config.yaml
n_layer: 13
d_model: 768
n_experts: 32
experts_per_token: 2
d_expert: 304
d_shared_expert: 704
activation: "squared_relu"
moe_layers: [1, 2, 3, 4, 5, 6, 7, 8, 9, 10, 11, 12]
router_score: "softmax"
normalize_top_k: true
routed_scale: 1.0
balance_loss: 0.000187
balance_bias: true
init_std_router: 0.00662
lr_router: 0.000492
vocab_size: 14468
norm: "rmsnorm"
norm_eps: 1e-05
tie_embeddings: false
optimizer: "adamw"
lr: 0.000681
beta1: 0.9
beta2: 0.98
batch_tokens: [65536, 131072, 262144]
seq_len: 1024
train_tokens: 1055000000
steps: 7177
dataset: "wikipedia_en"
Below are experts of layer 9 (counted from 0) of a mixture-of-experts language model. Rows are named router (the router's row for the expert), up (a neuron's input weights, with its number), down (a neuron's output weights, with its number) and show model dimensions 336-383. Each number is 128 + 24 x the weight over its row's rms, rounded and kept within 0 to 255. Numbers have three digits each.
After each expert's rows: a language model's description of what the expert responds to. This comes from a sample of Wikipedia text that the model never trained on.

# expert 8
router:158140170159139139138123138138133089136115087099144153143117126125123169169130101116092149102089157101158143092118133137132146110138150103139088
up0:113159108126150102163118129096143132108143155162119148122156131123132168143118100116126089114119100133125126124144134096135125142151137066159151
down0:127105155136135138097124135128100111130127112137161149131137101094118156150103124173087138097089143100112103136104124106157098125145137154170096
What it handles: List-item separators. Commas, pipes, colons and semicolons that separate names or entries in cast lists, credits and sports rosters, such as Jack Pepper, James.

# expert 4
router:109075142113136097119104130131152083149126202092150142113116119156154122069153105120118134129135136090127129130167101113147095111137149141106153
up0:123115111117100130163112169132125107127131142118080136180121131147106116139152120098142100115150051166159107101121110133088134117163156108132107
down0:118157099093138096132103102118167132122140124147131135098101144189147175138136102117097134111130168083151174103110099130129103173142088086105194
What it handles: Table header cells. Words and numbers in wiki table cells, especially header labels and election or sports stats, such as Votes, Away, Original, ERA.

# expert 27
router:135155096213153139099096143139127182084146127122128129147166160116145119111127158088102116112140094126126122112157114113161090121152084153116115
up10:111116143118115126126116136147148105090102097135116131166094104116163098128151134136106122125094114143184132158122173120146159117097148160134118
down10:106131146113126090151108109168127127151092145103161152160087109141131154149112138068143149128149174140123149095130153145107186112130138134149146
What it handles: Paragraph breaks and sentence starts. Line and paragraph breaks after sentences, before headings like ==Personal life==, plus sentence boundaries in biographies and He or also.

# expert 1
router:122162155085112153100162155156132133128119154139128136126141142159100127149090133124123186100139143173124130142134100133138112127158088158131115
up0:142132133117149094125145109081064167124115134098107153164089052119126095133120123132107122133164170120126189155139142158081105095155147090139123
down0:098137124077107127131101129171154096099111081145067129142151135131159118133121104143136167140116112114168130145131122163135096149177117114149138
What it handles: Foreign name fragments. Mid-word pieces inside proper names, often foreign or with accented letters, such as Bettend-or-f, Gedenkst-ä-tte, Ad-j-ara, Heath-c-ote.

# expert 31
router:119129123103129137153110086089113098141128092138116143139085124176137116165153073162176114131115195133133143091140129180160120177134172141095131
up0:109153153111170134109148110128141120161114160110159163122139129096146128136153133133156143115137088115120125129099127104151155155167100105134106
down0:156140125112109120131110122127120119116128126117116124131161085129157142123099104147091158142161134141092075188106132097152126176101135127097126
What it handles: Coordinators and quantifiers. The conjunctions and and or, list commas, and quantifiers like some, many, several, other, these that join or introduce items.

# expert 21
router:133133138136118133163126087124117139096144102168102121099110114146112108147128103128125110129124162164101118153127124121110182105126104084142141
up0:130118081114167131131136157141108121119092120149122130193131143163127134139116084092134126170133120156159153093143130119156158185101147144164105
down0:132138129156127143140107204138134150137098138108132128138112100158129133086096121172143137192175106140152122186098155068166127130093122122106118
What it handles: Lowercase word starts. First lowercase pieces of words split into several tokens, after the, a or and, such as syn-, comp-, al-kaloids, rel-ations.

# expert 7
router:136149145102087184109155094071140121092149160157105103129189090147113094128195132122135162113095139092156087155098157129106105131119120070115092
up0:107119132137116121173070160109137114088101164139087149118123106125098144137135139112173096109120157152160144114157148094147112141142161153156166
down0:127138125196126138175100117081175143118075160137094126126130125102079127108111140156139138171114180179153131102143102116120113155153128116133136
What it handles: Inner word syllables. Middle syllables of longer words and names, often Latin or Greek roots, such as cor-all-inus, music-olog-ici, cul-min-ation.

# expert 29
router:148104139145125124130181127100102105143128090102145128117169134114130145115127125173141122126102103128137153181143162144096189101103155153137157
up0:112122094091127143135169097143147147133127149141115103126127086114104081158170147142178127128096113132172124142126111137133139155131189127151142
down0:141155139131153122115133145115121111161123156109084119109094131133126073122119137113149164077160116174120125145128080112130071123072134092147135
What it handles: Determiners and possessives. Determiners, possessive pronouns, possessive 's and hyphens, such as the, his, their, Connor's, Gaoual-Centre.

# expert 24
router:128149062153161073160131137143151158172169131141131138118153161126139124150170133152093115111117129117124112115119103149130139128110106149167148
up0:081120079097117093150105119175140163141115113116131154137126121124134138104177171131110130149129138102140123131122086102126148147150148132150137
down0:129101100135103121104111125127164156141148171105138070173119187121128103155119109146116120147160154125146122129093137160142135137216133132135124
What it handles: Name-initial capitals. Capital first letters or syllables of personal and place names, often foreign, in rosters and match reports, such as Mc, Kar, G-nabry.

# expert 5
router:109110146147162147142087124093093166136128138088129170143114122138143079125124109136111156135091138139169132124122158094147120139144163089117116
up0:117120118125131092125104151106127123102142153138111109136105118090062160126146105144134098156106087135130145148103169097138091129117133121082141
down0:147113118128148111147114149112133110122133108134120118129107168121149080135140091184109139135141127080131137133082159157159154124121103161118138
What it handles: Table and number punctuation. Separators, decimal points, colons and units inside statistics tables, election results and infobox data, such as 39.7, Coordinates:, £, ′.

# expert 30
router:110081119134111127101096110127115122144160155129166125108113142094135149137125122094119114115175136145107116116123133112144130148103140138159158
up0:187168120110104145143112126092117121099135133151125107105137128112117068157145125106179121151135126120168104174165082138119115099139134080140137
down0:106155144147118104088141124144115106160136141084119126117154169124158115137156140126136142127115118129111145133111123169095108131090121189116132
What it handles: Articles and quantities. Articles the, a, an and number words or units before noun phrases, as in the front, two sons, million, sq km.

# expert 22
router:110161077133122114131146136150139114148120113135064156125127121130193113171134183139113109135091123116152140067103093114136127140125108112127124
up0:125154135127132072116133150149069135122128122128118140133107103141118094128145141128111141118132086108169139130132138148137107147108108168118135
down0:124129108129123100112129129142120145135165123105130088076127133103099132161114125131135153119149072144139131152138118119132138142112120131118121
What it handles: Subject pronouns and auxiliaries. Subject pronouns, relative pronouns and auxiliary or modal verbs in clauses, such as He, who, had, has, can, would.

# expert 3
router:149146117107111129127162144125106099120125096125145130141093116136092128116107146120100123124150132141092137129137118130100156094142092146117114
up10:133123108107142107099121122136145093142108146150074124138122110124108128125116114124138125123147130159150100139138182164123148124107100126142131
down10:140125117119140101098124106135086112139136116107128140188085095121098129134129099124130128156091103133109097144140126141180115131154142156152124
What it handles: Wiki structure markup. Section heading markers, line breaks, list dashes and table pipes in structured wiki text, especially taxonomy pages like ==Species== and Kingdom lists.

# expert 15
router:141179153140099100117183157134117144097111131144126129106139136111090133131095164147126154106105140159108114169139080157124115154145120140180142
up0:149048079153134126142150103113154123095139088124163139129119091169140139126115134146112119121105151164138131101204151127143160161110117146094166
down0:110116141186134148142121116123107147105152090130170106168089145164148082146158122114164127124111089165121167139157128085145150144105110154107127
What it handles: Sentence and name endings. Final tokens closing sentences, parentheses or names just before a line break, such as ). and the last pieces of McKenzie or Lawrence.

# expert 20
router:098112086112172138082091143152103131116133131162113094083106098095087116092112120097121077136210110141108112134115149166163121100096164103120134
up10:139144111110104132138110147110136112158122123133079135126111105096098123138116098127105138120134087116107092131091143115122122128156180098120168
down10:135128158100070119153133140119145110117144121095130120123132130093131126154113118125096124154130140125132185129129134127072093119094119121062099
What it handles: Nouns before prepositions. Nouns, participles and word endings that head a following of, in or by phrase, such as one of, member of, disciple of, this.

# expert 6
router:113119137102149142138113157177182107117168119096106081103130139123151169143127121166166123157103138132101140123090140096169145117111095166141114
up0:124152117134118160125139113125145185086142151128155113098135098095122089132079125092153132113110131104115161111107144128112147098100154109115092
down0:114130189152162120168064139124114132112160135107117112163147108093137130155106158101155129115132088117067146155113121129100092116075135206171170
What it handles: Proper-name pieces in tables. Words inside multiword names of teams, venues, places and institutions, often in sports results tables, such as Los, Racing, Stadium, Avenue.

# expert 13
router:111124143086124118092118122117167135111139132129121117104151133117109139139121106131121114135159117121120127140185120130098102096107140099128122
up0:134120097167126126141107131112142117119113169062139132129149108117149119160161118162139126129111120113112087113129117114107086132098161129144092
down0:132140125137116124149164174144120084111151145133079122135126127153168090124167128129136093171166152157129106107140158149140087119103130165114141
What it handles: Topic adjectives before nouns. Adjectives and noun modifiers naming a field or domain, often ending in -al or -ic, such as political, local, oceanic, residential.

# expert 17
router:121174158147109173142129132143148154118124099091124119129092107120161129152127161145169166131123139139127109163145134105135116088149164136098116
up0:122093127142121120114094130131110132079155118088104149115124124147092116131170144159096150142080138157149108124156144085125148155156162102099126
down0:122074109130117130124102132141142143175146157098146131110117096122100107161081161166091092108096132152173082136108087134099121142119126122123135
What it handles: Compound-modifier first parts. First halves of hyphenated or compound modifiers and year prefixes after the or a, such as mid-, first-class, off-season, 201.

# expert 0
router:123110146127114090146093125135101160158117113156174120091096134119126107104161098085137106088146138111123128148139130096148121117147133099130160
up0:138174099137120112116114103168114143101137173121063157165173140156093118137153111140124116140121123083083142139144167116091100167146153107163170
down0:154127115147160117133115159043144131118158097089113207094095097076079103131146131113131122176140117124131072135088130113130128144101082088124153
What it handles: Openers and plural endings. Opening parentheses before dates, ages or glosses, such as (aged 87) and (1921–1943), plus commas and plural noun endings like -tions, students, groups.

# expert 19
router:149103106106082085126156167122108112112125116129116134172139115130103115088118148166164105157118103083166121125115125128103125123139142137130093
up0:135133132118157110149137144133140139098082141105153158149140137122126116141174107163086138145178144137122091172153134121144131150122170164172128
down0:110105112125173143132136116152097134137113162123135109111118143119152090155184144133147126138106122182119101118129143123123098150133095131160123
What it handles: Prepositions after verbs. Prepositions after a verb or noun in narrative prose, such as sit in, arrived at, led by, during, against.

# expert 14
router:160082107134151127120090174136127111153096128109115136150187182110133150128151108144136125156150086148115122103130132101100120150111132129106152
up10:156166102137155109131138100158130126076118134138143171096123134175123125143096133123144145154109127110134147112147098157146108155138096095133137
down10:089134127138133139156111127099158145135162139109122145102148126152169113159134118128138118109122129145085136123149153168134166131121147132144160
What it handles: Final name pieces. Last piece of a person's first name or surname, often before a pipe or parenthesis in rosters, such as Torric-o, George, William.

# expert 25
router:150131106140150093162153129142143123119137141086123195151154121201093083084108120175091129208110102088137145094123163160093150153157147103141150
up0:114151083156149138160158113112114126162122115158104146117162146149129163133118122102112115128182136128115124138159121111139116174132142141120084
down0:106104109122185139103124154142138132127128129156165152116121109137135139133142148137109129103133097113124089168122135185076135096090111143129080
What it handles: Complement words and first names. Clause-linking to, of, for, that and whether before verb phrases or objects, plus common English first names like John, William.

# expert 26
router:106122184098124132122065169113139125140079107159129077153123131080183153108127124138156129109120110168110151148146122099132160160083124180083138
up10:141156161159132106132131115141089096143105151128173112144105105166114095147149115152099108090099136174137125115142170097134153128141139111106136
down10:101091139089156105133129113120124131131133116126157166132161177124125153093112163154098109090134149145161155111131137155142130139122120085118115
What it handles: Institution name words. Words in names of organizations, teams, places and awards, such as Institute, Association, League, West Ham United, Sudan Defence Force.

# expert 18
router:133163090120125090136133098120114144149145092124082126114121121144158154155111124055063094155154169126102117129113126133133157157105142098157123
up0:104132137134086089108114157118132142122089142113153134095115163111141078095155135138132163099142100155168069112108119098129154081102132090104087
down0:151102101172144155178119178104097152158119127120124146147102128110144091158124193080142159111135112099105121116113162109147129133130135109114108
What it handles: Clause-final words and numbers. Words and numbers ending a clause before punctuation, such as present, large, 400, 1801, plus connectives like however and according.

# expert 11
router:132116126148151120119143099134153151089173151100098119138119124153128071095121135120114084129070157110150136136095159135135118159150136092145137
up0:188141105107118146138145138109172113131138157188106122104149109161124125136136110112145134105094065110078112150085114120162116154132109156138113
down0:059129113145124137119147101085116114140139139135112136112104122099094101145128129143114124112179123077126136146171139109127099128172158119094099
What it handles: Clause-level function words. Copulas, conjunctions, sentence-ending periods and opening quotes in running prose, such as became, was, because, although, "exceptional".

# expert 12
router:116137131127115124182159109099155143124093150144086155137146127094117146125108117118160132115139132156179101119129147117111090086111118110137115
up0:152156154065103093142131088123072132126088120139100138101120131132149124143132144107107156156103084146124158148119117104103125127118133088099136
down0:101146155094120109109134088167129146141131097115152149088114140136114098132126132111171127113103128164131109109100096143123127110173101159107124
What it handles: Apostrophes and word fragments. Apostrophes in contractions and possessives like you're and state's, plus mid-word suffix pieces such as -ers, -ed, -ing.

# expert 2
router:167115120122165132166127168154119126159101153164194118107097135186132120184094139079164118151165117112126140126113147148121135158138121189159155
up0:135100169122136144066134131122144109098130093154141133168083129117152138162175121108169148158141088137132076097172097119168188152141141133113126
down0:143107114125143139156155116190121135162152105147166157091125164128100186151147089134102108161168128110123121125130090143120168164161153147158076
What it handles: Name-internal word pieces. Middle and end pieces of proper names and foreign words split into fragments, such as E-as-tin, Q-ur-aysh, Ram, Kam, Byr-omville.

# expert 23
router:156166144191113106090101146113117156104134174113142086126123141108141174196127112114099114109093073169120116139115140138101089160127101150138133
up0:132102144128100145122148125134141103094138176105126138134134118127151147162112120165111120162100108090131127144152141126125130102125135128097152
down0:142105100130109130181131162119117128114133136149118105091157126153117103124099107099117139158155127134137116097116142124129146115122137153193164
What it handles: Digits and acronym letters. Single digits and capital letters inside numbers, acronyms and codes, often in parentheses, such as PST, RIP, P-39, 25.1.

# expert 28
router:102129136155190103124187114146103106116136154127154140136115103107139120183127113149124167119163118124140148138126132138133146153142138144145129
up0:114146154113107124130139116141119121076105083146127185110148109156108100121126118160127117120094112108165099083155149096135120129115173098121105
down0:134130126081132082167146137113132161163120140142114097161161153175121135115121085135107115120127090153138104115093146161120122149136140175145161
What it handles: Infobox field labels. Field names and values in infobox-style lists, such as Born, Died, Coordinates, Website, plus year prefixes like 201 and 200.

# expert 9
router:126139121106107146083122046156124144124133101156169136173130153116131152187121121178137153124127134172158114093104082087133118159139120104109121
up0:120158112091104113108145132119166118148140147119137138124101091161067096151130146097139123107149090119151122116145102108149097120132147133184118
down0:116136133081103104146118215150144114138090138106134159114164119141104102111151106103161110145117125111103120141168148134126102078077113092172149
What it handles: Places and years. US states, countries and year prefixes after in, of or a comma, as in California, New York, in 2009, in 1955.

# expert 10
router:096134080138130135160134126108115076130064145136130174143091129100068157117145139101139076160133095101123143123165135139151132096120144093099118
up0:149123104131125153153112178134105129145120113148114143107139170122120146149127126137151124130114125179119128116132127126129130156116092123129116
down0:083121130091115112120162164108111137087146108108076138125101149147161141089135145126133096155098108164189135102111140122104139116118150122104147
What it handles: Media work references. Prepositions and nouns around albums, films, songs, books and magazines, such as issue of, 1985 single, album, published.

# expert 16
router:138164133100115122107115115144112165133107162095114080164169121103125120209124132127125184112104136097087170161130099143110126145154134162123068
up10:161129132120144125081099075091120125134133143141117122125096112164106120103128118120105105126133139090109125137150115132122134143172140119110117
down10:140146173132151132139084160169104139152155171102145147113144162084122120124130125142097115060060127129105138123137176114168109152113135128103129
What it handles: Table and list delimiters. Cell separators, bullet dashes, and heading equals signs at line starts or between table cells, such as |, -, •, ==.